Weights of a small mixture-of-experts language model, trained from scratch on English Wikipedia: 64 experts in each of 8 layers, 515M tokens.
Below are experts of layer 4 (counted from 0) of a mixture-of-experts language model. Rows are named down (a neuron's output weights, with its number) and show model dimensions 0-191. Each number is 50 + 15 x the weight over its row's rms, rounded and kept within 0 to 99.
Before each expert's rows: "comes before" lists some tokens at least twice as common just after its tokens as in all text. This comes from a sample of Wikipedia text that the model never trained on. Tokens count by the router's weight.

# expert 34
comes before: " be", " have", " the", " ", " not", " make"
down0:40 43 77 53 54 50 41 46 75 56 64 23 50 65 10 50 73 71 42 47 55 65 74 40 46 57 62 33 52 56 49 71 17 39 50 56 48 63 61 65 51 61 43 39 67 60 12 40 33 22 47 48 34 53 43 28 33 62 62 57 43 65 62 53 34 69 52 59 47 13 67 48 54 40 11 24 68 46 71 58 39 26 64 72 42 26 33 69 60 56 40 78 55 38 50 40 64 58 63 38 73 33 43 52 48 53 58 24 52 73 59 43 45 61 36 12 59 47 42 77 52 60 78 36 36 52 73 78 71 47 51 60 45 61 28 28 41 58 20 50 35 50 70 71 46 50 42 73 51 52 59 64 68 61 41 60 36 49 71 52 54 52 53 39 61 52 21 52 37 35 42 58 44 70 46 37 72 50 42 41 33 35 24 35 68 33 46 54 59 37 49 61
down1:38 37 86 53 62 58 65 40 51 82 29 19 42 54 17 49 71 52 34 54 62 50 34 41 52 60 49 42 57 44 44 52 09 56 53 39 49 68 90 56 55 53 43 36 55 33 41 50 33 49 50 72 52 35 30 47 47 45 56 51 59 44 54 43 44 45 39 68 48 54 58 62 50 47 32 59 47 50 47 29 44 70 58 55 45 46 39 63 76 26 49 54 51 44 84 63 60 48 32 47 59 40 62 64 46 34 57 47 35 51 60 05 58 59 61 61 35 32 42 86 37 55 53 38 56 90 54 49 48 65 47 56 60 63 32 21 43 71 05 33 50 72 76 43 50 30 50 49 53 40 42 32 77 37 44 41 67 87 63 42 82 53 47 67 69 75 31 45 48 21 44 49 29 59 39 75 53 50 38 41 59 40 22 39 65 29 39 35 53 55 48 42
down2:59 47 81 59 48 71 48 28 57 82 61 56 61 76 44 66 72 48 48 69 44 59 46 52 69 57 52 59 58 54 45 70 73 51 75 36 41 58 74 65 39 28 50 71 58 48 47 48 56 53 63 56 52 81 36 54 46 41 54 48 50 51 34 69 28 51 26 50 51 52 46 58 50 55 10 45 32 91 53 62 64 52 41 69 55 29 39 55 56 60 46 49 48 38 65 51 49 47 64 69 64 16 43 68 40 39 49 46 40 71 42 60 18 41 41 43 48 39 65 73 91 76 59 75 52 34 58 31 53 59 40 39 57 31 49 46 12 60 23 80 61 53 32 40 17 43 45 36 43 76 48 51 65 48 32 56 68 57 50 66 43 14 64 59 65 31 42 42 44 16 45 64 65 54 66 44 59 62 45 52 21 55 56 53 59 14 37 36 40 47 69 47
down3:55 33 40 51 33 87 71 61 44 59 56 58 51 29 36 57 67 29 47 35 19 22 53 76 36 46 41 47 59 78 49 52 43 58 76 54 29 66 50 44 63 69 57 76 47 41 53 43 37 65 59 56 69 44 40 64 29 51 50 56 54 30 64 71 60 53 68 63 47 51 62 38 28 49 57 41 70 45 53 67 34 58 62 61 42 34 62 41 47 48 89 51 73 69 64 35 56 58 13 79 51 82 79 62 54 60 46 25 35 25 57 64 59 43 67 40 58 38 59 64 39 47 37 70 49 44 53 31 56 40 65 55 74 57 53 23 69 53 42 58 42 29 34 49 25 56 63 46 31 73 50 36 47 44 39 39 50 42 41 78 68 30 61 57 40 35 66 52 24 49 82 28 55 47 58 13 27 73 38 46 50 39 46 66 33 82 49 53 49 76 60 56
down4:80 20 78 53 56 68 62 43 43 87 61 43 37 58 14 52 80 78 25 37 56 43 42 56 60 67 46 52 58 81 44 69 47 62 55 41 71 74 29 31 66 40 38 41 50 38 40 56 66 12 52 64 33 37 63 67 42 33 58 77 54 69 46 48 57 39 50 26 45 52 69 53 57 59 53 60 60 24 81 49 62 46 44 60 54 44 69 43 49 70 59 61 60 46 58 33 44 62 60 56 41 65 54 60 53 24 66 22 39 39 36 49 29 41 66 36 35 30 54 33 57 52 74 45 78 44 61 68 56 36 84 29 59 23 47 59 49 73 39 27 25 37 37 63 60 27 28 72 40 47 62 28 71 39 68 25 43 57 57 58 38 49 54 55 63 55 33 62 44 36 28 65 63 65 64 58 51 57 19 34 54 65 40 49 45 44 48 57 46 49 38 48

# expert 53
comes before: "-", ":", "|", "=", " Preceded", " •"
down1:65 35 41 61 38 37 47 61 55 61 22 50 34 37 41 51 38 31 67 58 45 59 63 38 44 44 62 44 51 44 65 67 56 50 80 48 51 49 60 39 52 58 22 95 29 35 42 59 69 30 94 72 37 42 56 49 49 46 44 47 50 49 56 59 57 65 57 78 45 28 40 63 53 43 61 47 69 17 51 29 48 52 62 73 55 53 22 84 63 39 89 47 70 59 41 55 36 65 56 48 52 61 40 69 74 64 61 42 42 32 61 35 31 63 64 43 68 41 52 80 46 51 49 58 28 33 67 27 54 61 30 54 46 65 56 51 65 36 47 50 45 43 50 60 40 61 25 26 33 49 66 59 44 54 37 80 61 38 56 14 72 51 58 26 48 48 53 48 72 54 62 49 84 73 64 54 52 38 81 85 52 35 37 71 55 33 59 75 37 57 36 47
down2:99 62 39 36 33 70 49 48 30 81 49 46 60 37 61 28 49 77 39 48 60 61 67 54 42 47 70 70 47 52 52 51 76 52 64 30 68 53 43 58 33 25 64 37 50 42 64 35 55 61 63 69 64 77 47 49 40 55 80 28 57 63 62 49 57 54 69 52 35 27 38 67 37 62 51 56 57 61 63 55 55 49 21 68 47 60 45 34 53 80 56 74 57 42 48 39 38 55 52 28 69 20 39 83 51 52 22 24 59 51 48 44 33 71 39 50 66 64 65 38 43 49 63 78 44 37 36 42 46 48 31 68 64 47 51 36 35 61 67 52 45 79 53 44 42 34 65 70 44 43 42 46 51 75 47 42 32 55 48 49 40 66 44 39 55 63 62 55 53 51 81 39 54 56 44 36 57 34 34 44 15 40 40 62 37 67 54 07 10 54 54 84
down3:57 51 52 43 44 43 75 44 59 58 30 39 46 51 49 78 62 56 56 68 54 57 27 45 64 52 21 32 62 39 59 42 45 40 52 37 00 43 76 65 78 71 59 41 70 35 54 29 49 52 57 95 55 44 72 46 63 72 36 25 48 34 56 46 18 42 40 40 40 35 67 70 62 66 32 41 42 43 48 68 41 65 55 55 47 35 63 17 53 64 38 23 76 51 66 37 38 63 36 27 47 37 50 51 29 47 54 39 57 56 60 67 61 62 33 16 65 43 34 58 46 78 33 71 52 43 63 64 37 74 54 52 41 54 60 37 75 77 71 36 50 67 46 33 36 23 75 55 49 53 25 64 50 65 35 49 66 68 34 44 37 60 50 56 55 60 36 62 49 80 56 38 61 31 40 62 66 56 58 60 42 54 49 37 39 41 14 55 62 68 33 38
down4:54 53 57 43 32 41 34 38 40 45 80 46 42 70 52 24 41 20 49 46 68 75 25 19 38 57 54 71 52 41 24 54 58 29 32 49 40 31 41 51 19 37 45 37 32 65 54 60 44 35 64 67 31 26 72 59 45 57 38 43 42 41 63 53 48 50 39 49 62 66 64 52 73 38 78 50 48 22 52 65 46 43 34 58 43 53 24 55 33 45 28 42 41 62 49 61 80 54 59 26 68 59 42 34 32 68 53 64 32 75 53 48 65 71 56 59 69 68 77 52 36 57 48 62 60 64 53 37 48 42 51 20 32 67 36 47 54 55 49 62 58 54 33 75 49 49 48 44 40 47 57 43 54 27 62 46 00 13 28 44 34 50 60 52 37 33 45 33 66 50 33 44 45 99 59 37 56 66 46 50 69 39 74 54 48 38 51 40 51 44 46 66
down5:65 53 60 79 53 67 49 36 28 45 44 60 48 40 61 29 41 47 42 34 49 28 45 51 45 73 50 53 68 45 51 34 45 53 34 61 46 54 47 31 43 78 60 62 61 38 63 42 29 44 61 57 55 50 30 78 56 63 54 42 62 38 39 21 64 46 64 39 73 77 54 46 49 50 37 59 29 52 34 49 33 37 63 33 36 18 46 76 41 35 58 42 17 36 20 71 45 56 35 44 28 57 50 62 48 32 21 64 51 44 75 27 38 51 49 67 43 48 57 14 63 28 54 39 58 57 29 48 62 27 65 49 47 60 64 21 61 55 36 48 47 42 42 56 49 53 70 42 43 46 60 46 32 46 29 05 48 35 69 32 57 84 64 61 52 54 76 24 90 42 46 55 36 64 43 41 47 40 30 48 50 65 28 51 50 52 85 37 25 52 72 83

# expert 56
comes before: " of", ".", ",", " in", " and", " was"
down0:68 51 59 78 62 56 51 49 44 39 65 15 36 46 30 32 12 44 66 77 65 59 38 31 43 26 58 58 56 62 60 59 42 27 52 51 91 59 42 57 26 39 48 02 57 30 27 33 37 40 54 44 29 61 58 60 22 51 49 40 53 62 59 56 32 60 48 69 51 45 44 46 53 40 36 64 30 35 53 55 70 56 56 49 47 51 58 59 34 56 81 44 43 46 39 58 55 68 66 69 65 34 33 81 23 51 53 38 30 56 64 42 37 61 49 56 50 58 56 38 52 48 55 42 37 58 45 42 77 57 44 28 29 31 49 47 62 72 48 40 37 50 23 49 69 66 33 51 45 37 64 68 54 57 73 62 63 29 44 45 63 56 51 40 51 46 27 44 42 25 45 36 35 99 70 46 54 73 75 56 31 35 24 62 72 47 38 64 39 52 30 49
down1:64 54 60 56 64 28 64 53 42 13 36 49 51 39 21 53 40 38 50 56 78 39 69 64 70 18 62 50 53 59 66 54 29 83 48 70 40 54 33 52 39 33 36 45 60 67 79 51 51 47 58 44 58 62 54 28 61 58 59 43 41 32 38 43 53 35 43 46 48 28 39 52 35 59 53 48 43 60 56 46 48 59 67 19 46 52 59 35 37 55 75 57 49 28 30 62 59 24 62 63 61 49 37 79 66 63 24 57 73 42 29 63 48 68 16 67 53 67 65 47 86 58 25 44 69 60 49 59 48 71 42 55 38 54 56 79 39 55 36 37 46 79 46 72 59 54 55 76 41 33 40 29 31 60 69 34 44 29 60 66 49 66 45 60 75 46 39 59 26 47 68 30 58 86 38 11 45 47 30 54 42 40 73 68 28 59 67 58 38 47 36 46
down2:44 54 56 56 20 38 64 63 62 37 25 35 31 73 15 52 44 45 40 21 43 69 70 65 41 51 53 54 60 43 42 18 62 67 58 62 51 43 64 47 47 38 66 75 42 63 49 70 58 65 53 13 65 56 57 50 51 72 58 34 80 57 44 64 67 65 68 38 42 34 75 62 65 45 40 56 55 79 74 81 64 33 56 32 59 68 21 76 30 78 56 52 28 45 39 34 37 43 56 52 42 49 53 66 44 37 44 73 48 32 35 66 39 53 22 28 40 53 84 61 64 49 38 52 41 67 20 69 40 47 44 60 28 43 45 41 57 47 65 36 72 58 40 50 38 44 64 59 50 51 47 17 58 41 86 36 51 59 75 41 27 55 45 37 35 72 57 43 32 40 64 49 58 54 22 24 23 42 66 41 61 42 39 60 45 39 61 63 46 54 40 47
down3:21 46 67 75 24 42 63 55 78 79 24 57 89 62 56 64 52 42 55 22 34 32 69 77 41 60 43 43 49 46 32 41 61 75 47 46 19 34 56 52 59 65 54 63 43 59 45 55 39 19 66 67 66 39 48 34 69 40 61 38 43 41 54 44 40 62 54 36 48 58 30 55 63 52 58 32 66 62 49 41 63 84 60 38 66 69 50 57 65 33 56 66 51 46 42 48 33 58 64 45 66 43 43 67 92 43 72 48 34 32 54 55 65 54 20 50 38 57 51 39 57 61 45 19 43 44 52 48 19 59 55 77 71 42 24 61 35 43 62 59 74 56 51 54 56 53 32 55 42 67 29 14 53 38 47 47 28 52 66 38 34 71 48 53 48 52 88 66 37 46 57 48 59 50 35 38 45 35 38 49 36 70 50 44 34 35 44 39 52 96 56 75
down4:35 49 37 61 32 47 57 60 65 60 39 45 45 59 60 50 56 45 44 30 70 34 53 46 51 46 68 61 31 43 49 71 62 68 32 64 28 50 80 48 47 62 32 53 39 63 31 47 75 61 72 45 45 56 52 88 61 39 62 52 61 47 55 70 25 59 20 41 51 49 38 35 61 49 42 44 47 81 70 49 59 61 52 29 33 57 66 40 36 28 59 84 34 44 42 63 38 41 41 43 65 56 69 13 51 53 43 63 75 47 51 64 41 55 27 61 45 32 73 27 80 33 51 42 59 35 81 45 61 58 46 56 30 47 21 58 34 34 79 53 39 63 43 60 69 62 41 50 25 76 34 36 53 54 72 29 28 47 28 36 62 67 53 53 56 38 97 50 66 64 59 42 41 60 18 68 56 39 70 62 77 66 25 39 32 54 40 44 47 56 47 76

# expert 62
comes before: " the", " a", " other", " his", " its", " \""
down0:49 23 60 44 52 64 51 47 63 53 57 15 50 35 32 30 27 47 50 31 39 28 26 66 71 75 45 40 63 49 72 48 69 61 34 12 63 22 73 44 60 22 58 33 10 66 36 38 48 51 39 39 35 53 59 37 50 38 43 50 29 64 47 41 39 73 47 56 70 40 70 53 55 49 38 52 38 32 41 39 46 39 42 53 36 69 44 73 46 38 51 29 48 47 39 72 68 65 62 47 57 48 62 38 67 33 56 63 62 58 48 48 58 38 52 60 76 69 17 39 62 60 50 39 51 18 69 53 51 54 32 66 71 65 39 27 33 63 40 72 43 49 37 70 60 49 40 14 40 55 88 76 53 49 30 53 29 50 78 45 33 73 61 35 62 49 53 41 59 44 55 18 48 46 67 49 23 37 42 61 54 38 48 64 27 61 28 33 26 43 61 55
down1:42 27 54 71 61 44 49 67 51 72 51 41 61 54 44 71 60 62 65 70 60 50 42 41 36 85 50 68 79 43 24 43 26 47 36 28 36 46 70 45 70 48 57 62 76 36 35 32 49 32 65 67 39 53 42 62 52 34 49 57 61 53 57 50 53 61 33 58 36 58 38 61 32 66 18 33 47 51 60 60 62 42 41 23 36 57 58 52 88 46 57 66 84 26 58 37 54 23 68 72 48 38 50 76 51 55 22 57 51 51 59 37 80 50 25 50 47 41 58 27 91 30 42 54 44 58 41 72 35 44 38 72 54 65 38 56 24 64 49 66 71 54 47 71 71 35 36 30 56 29 79 59 19 80 62 39 34 58 58 43 42 50 15 56 52 41 49 49 52 34 53 50 49 38 55 32 36 47 46 49 31 72 49 50 66 62 36 39 61 28 55 73
down2:35 62 47 51 63 55 43 21 43 89 33 12 56 51 52 41 20 53 38 75 39 51 41 36 60 63 29 26 48 51 62 49 55 50 50 63 49 43 49 43 57 54 42 32 50 35 57 44 47 58 27 40 63 51 68 51 47 48 31 43 54 69 29 54 47 54 33 44 63 56 59 76 86 46 52 42 70 40 44 39 51 38 37 90 78 42 76 57 51 55 60 42 46 36 30 48 37 39 35 56 32 23 53 56 42 46 66 28 69 60 51 37 40 55 76 56 67 41 40 46 31 53 40 44 56 60 36 48 92 59 61 30 44 71 78 43 66 35 52 50 49 40 65 61 16 48 47 78 52 29 49 64 41 35 40 62 69 69 15 52 59 38 49 66 62 46 53 42 56 36 44 38 28 94 49 52 57 14 23 64 28 33 40 69 43 74 61 45 50 68 33 61
down3:59 27 49 38 40 66 46 37 58 40 27 23 42 42 29 64 55 56 47 40 59 49 31 72 53 57 37 55 46 79 45 57 46 78 40 24 53 13 45 50 56 60 54 64 55 42 71 45 55 20 38 57 13 52 94 42 38 37 22 58 39 55 59 46 72 61 57 47 62 35 68 67 50 53 50 77 72 45 52 22 39 61 52 80 59 67 48 71 40 59 55 81 51 49 71 35 94 57 35 48 74 45 48 43 57 59 40 50 30 46 51 11 61 69 44 35 22 45 55 44 74 62 45 38 37 70 48 45 52 44 54 59 54 60 66 52 46 55 54 68 55 58 23 59 60 50 22 54 54 76 62 49 34 54 55 60 11 47 52 47 48 37 62 76 53 64 40 75 54 35 38 76 76 74 51 54 61 42 43 55 56 54 30 51 65 55 53 44 42 23 35 33
down4:20 59 46 49 19 40 41 45 39 37 74 46 60 51 68 54 36 39 46 53 71 29 46 40 45 65 55 35 46 55 56 36 42 52 33 43 57 45 47 42 64 62 44 47 64 32 46 52 73 39 27 15 63 62 45 72 60 51 52 43 48 53 76 52 41 79 60 44 73 65 61 77 46 65 48 70 53 49 62 51 59 56 63 42 39 69 40 73 70 50 54 61 35 62 58 57 53 54 29 37 99 62 62 26 46 62 76 54 62 28 29 62 54 82 54 67 42 60 41 54 48 75 61 40 64 53 50 85 45 56 52 41 63 48 56 58 74 66 65 34 45 48 20 74 39 67 59 87 49 30 59 54 54 42 44 50 31 53 60 74 01 65 29 66 30 77 54 51 43 36 54 51 09 34 69 75 44 66 54 54 56 39 38 57 58 58 44 41 69 37 58 34

# expert 0
comes before: " the", " a", " his", ":", " \"", " an"
down0:62 48 84 71 63 44 62 62 65 39 44 26 33 45 58 88 67 66 52 41 48 43 51 41 45 59 27 54 27 56 51 52 23 43 38 50 60 30 55 48 62 45 72 51 50 60 30 50 24 38 45 71 43 59 32 44 36 44 36 60 36 43 47 43 26 69 64 80 67 49 82 58 41 57 72 49 58 43 76 42 41 48 65 32 50 47 17 25 33 33 39 60 31 48 25 74 35 52 75 64 34 72 46 43 48 64 33 51 51 69 49 62 67 60 32 41 49 53 47 44 39 47 38 63 55 48 69 73 62 38 55 73 24 68 55 34 72 45 45 40 55 54 50 43 61 41 26 49 47 35 70 35 47 70 46 19 47 53 46 44 40 44 85 91 41 55 22 50 45 58 66 53 40 99 40 53 42 51 56 60 49 47 72 33 39 57 70 53 61 39 56 86
down1:33 81 52 38 44 55 39 41 41 36 44 16 58 64 37 49 45 42 33 57 50 67 47 26 21 24 44 51 20 56 35 36 50 56 42 77 35 41 72 64 42 57 25 41 38 31 44 68 63 39 71 38 39 49 31 67 63 81 34 41 48 36 60 74 46 32 57 18 66 58 68 36 15 31 46 56 53 69 56 47 35 45 66 52 68 41 46 38 56 54 31 56 14 37 45 54 50 35 53 63 33 45 64 27 48 67 44 55 33 59 69 60 82 67 70 22 73 62 47 53 58 48 35 28 48 47 58 48 68 49 50 63 37 68 66 46 59 67 43 57 31 63 48 35 53 26 46 55 50 50 39 45 46 35 35 76 82 70 74 57 73 43 23 45 58 62 24 41 42 38 57 58 54 70 51 65 86 52 51 35 59 66 25 48 55 57 31 60 59 51 74 71
down2:17 61 44 27 48 42 76 66 63 44 54 50 37 39 51 61 61 53 34 60 44 47 50 64 54 50 25 33 45 41 73 49 71 49 51 43 45 37 63 73 60 37 68 62 67 39 59 52 61 46 58 46 41 54 38 44 47 49 41 55 77 63 49 74 74 55 58 57 18 28 18 52 47 43 62 64 30 47 42 62 69 67 47 67 47 40 60 72 62 28 43 74 50 50 64 56 56 56 32 59 53 54 43 42 53 57 22 68 39 59 77 71 56 60 49 52 09 39 29 61 57 60 45 37 50 55 55 53 59 34 12 64 62 06 47 69 68 54 41 24 39 52 49 24 40 57 32 78 72 79 40 65 22 35 71 72 57 86 67 63 37 38 74 58 60 32 41 54 53 39 54 68 50 70 42 32 56 62 61 52 33 70 44 67 76 44 60 79 69 46 49 61
down3:53 58 75 68 18 38 46 55 48 30 79 52 52 64 56 33 56 55 60 46 62 40 75 36 58 58 59 58 51 49 32 38 53 96 34 60 56 48 39 51 65 57 30 30 22 49 37 56 26 48 52 39 52 47 41 57 30 41 48 52 58 65 75 14 52 34 70 80 79 23 50 84 30 50 46 40 64 85 99 59 43 52 62 54 50 54 41 31 42 59 49 61 20 60 30 45 38 37 49 71 46 61 52 46 48 48 26 49 52 69 52 49 46 48 55 62 39 28 71 25 30 53 62 58 47 64 78 64 31 47 59 33 48 40 53 55 42 31 67 51 68 59 27 24 79 34 37 50 48 66 75 31 47 50 59 25 52 49 41 56 43 89 59 41 73 68 54 56 34 64 55 41 66 51 55 68 43 51 54 61 54 54 44 53 31 50 68 63 65 54 49 67
down4:41 44 59 52 68 32 62 54 55 72 11 39 39 56 60 52 67 47 79 52 38 65 62 59 50 66 43 63 32 52 52 65 46 49 48 48 46 64 41 48 82 55 55 57 52 73 65 69 60 48 57 55 63 48 55 50 43 33 24 46 41 59 22 62 42 67 21 64 54 65 53 68 44 49 72 48 26 47 69 48 62 64 47 38 55 49 53 34 77 45 48 63 56 50 52 18 61 81 76 42 41 60 54 47 67 48 50 65 49 24 50 31 20 58 63 38 38 34 48 71 53 65 45 79 66 49 75 49 41 40 74 66 75 44 61 54 41 72 62 26 50 30 33 58 42 52 42 63 33 59 36 37 72 48 61 47 69 62 40 42 44 31 54 44 45 45 56 45 48 29 33 51 77 94 48 43 52 23 77 20 64 45 61 45 25 46 24 64 50 99 52 25

# expert 18
comes before: " of", "-", ":", "=", "==", " year"
down0:35 55 73 62 55 51 50 62 47 68 51 58 38 58 41 49 64 66 40 54 48 40 61 56 64 31 40 42 43 51 50 29 56 55 69 51 13 34 50 32 36 44 41 46 64 50 42 52 36 35 76 73 23 36 39 15 37 60 47 76 39 39 54 66 41 43 71 44 61 60 40 31 23 92 57 43 45 41 50 17 26 53 62 47 37 40 40 36 53 52 34 50 76 43 43 46 65 39 57 80 45 46 43 36 57 53 19 64 53 38 57 36 37 51 55 35 64 56 54 14 31 47 43 36 28 48 59 64 37 79 50 23 42 45 25 56 43 44 54 67 57 59 33 52 85 70 85 44 56 56 57 53 45 21 36 62 26 47 63 55 05 22 44 55 29 68 74 53 55 42 71 45 72 52 28 49 54 54 12 43 47 53 61 78 41 46 55 44 50 34 32 42
down1:43 41 74 29 36 76 55 26 65 44 38 40 41 42 36 40 37 26 64 52 49 64 44 64 53 58 38 36 30 53 43 53 50 64 26 70 58 35 46 63 49 49 53 30 56 81 78 40 33 66 42 71 41 51 58 21 67 63 51 79 63 48 58 51 66 38 47 48 46 51 50 82 40 43 52 67 63 38 53 57 47 58 69 70 46 54 28 34 37 29 30 65 64 29 34 54 71 50 56 47 62 31 50 54 54 81 64 49 40 52 43 53 35 44 32 40 46 38 53 41 49 50 40 42 63 34 52 38 44 64 47 68 39 37 54 37 32 34 64 42 31 68 55 62 52 33 32 54 44 21 77 24 66 62 68 26 25 35 66 64 40 68 54 27 57 03 28 53 55 67 49 55 61 57 25 62 40 49 47 71 52 25 64 31 39 76 13 79 45 41 60 91
down2:53 43 25 65 49 49 61 36 44 71 42 27 56 61 46 38 35 28 34 52 60 47 74 46 58 53 67 47 42 46 74 75 30 62 64 62 33 55 62 31 66 51 47 47 48 43 42 59 48 29 39 41 71 57 72 48 24 31 37 48 60 70 54 55 26 40 53 40 54 39 50 48 68 51 52 46 70 66 51 77 59 50 46 50 46 67 74 54 64 55 62 71 49 46 21 58 59 82 75 40 55 45 00 43 74 23 63 50 62 84 42 28 38 55 35 57 42 26 46 81 40 59 63 40 38 51 71 59 49 34 30 55 58 57 75 71 71 60 58 57 68 38 63 45 22 49 37 61 21 59 68 53 60 46 21 71 55 47 61 55 49 58 44 17 58 74 34 48 35 43 30 41 33 46 23 52 35 44 64 70 57 71 35 51 20 30 40 31 68 37 36 63
down3:42 54 65 52 33 36 60 60 44 25 61 44 66 63 73 73 45 57 63 80 53 56 73 38 47 47 37 40 43 69 56 44 23 55 65 47 49 68 36 70 67 43 44 58 35 26 55 54 55 42 65 44 43 49 45 51 53 18 82 43 56 36 56 88 43 53 50 25 53 60 24 57 42 57 47 66 31 31 19 30 51 32 63 35 35 69 48 24 47 32 61 47 73 52 60 53 31 43 51 61 75 74 74 57 40 61 52 43 41 26 47 48 18 54 69 37 56 40 56 41 35 36 32 41 36 55 81 79 63 54 35 73 39 56 32 56 47 63 29 57 58 53 26 73 59 61 24 47 64 46 68 49 58 55 07 71 66 67 44 58 55 18 58 29 27 37 51 52 71 51 67 74 42 53 29 33 54 69 57 72 69 57 56 46 36 45 37 57 73 62 59 40
down4:64 78 35 53 50 64 59 49 64 29 49 53 36 47 73 45 50 47 46 83 57 75 32 54 49 26 36 47 57 55 21 70 26 17 78 44 31 46 34 56 68 45 64 81 48 50 32 50 66 24 54 50 59 38 55 52 52 57 46 65 44 40 63 56 44 49 44 45 59 51 68 59 47 40 53 58 41 42 42 56 27 47 58 57 62 52 46 53 53 61 29 44 56 44 63 49 43 63 45 34 70 43 31 34 58 71 60 23 35 63 40 44 69 55 71 46 48 59 75 82 64 40 40 37 56 48 41 50 68 34 55 77 39 45 50 26 49 65 73 22 65 57 86 70 65 15 56 40 38 38 87 23 64 10 44 56 27 37 43 72 70 30 34 54 52 52 64 33 74 49 38 77 75 59 25 34 56 27 35 23 53 38 67 47 53 30 36 56 56 50 46 59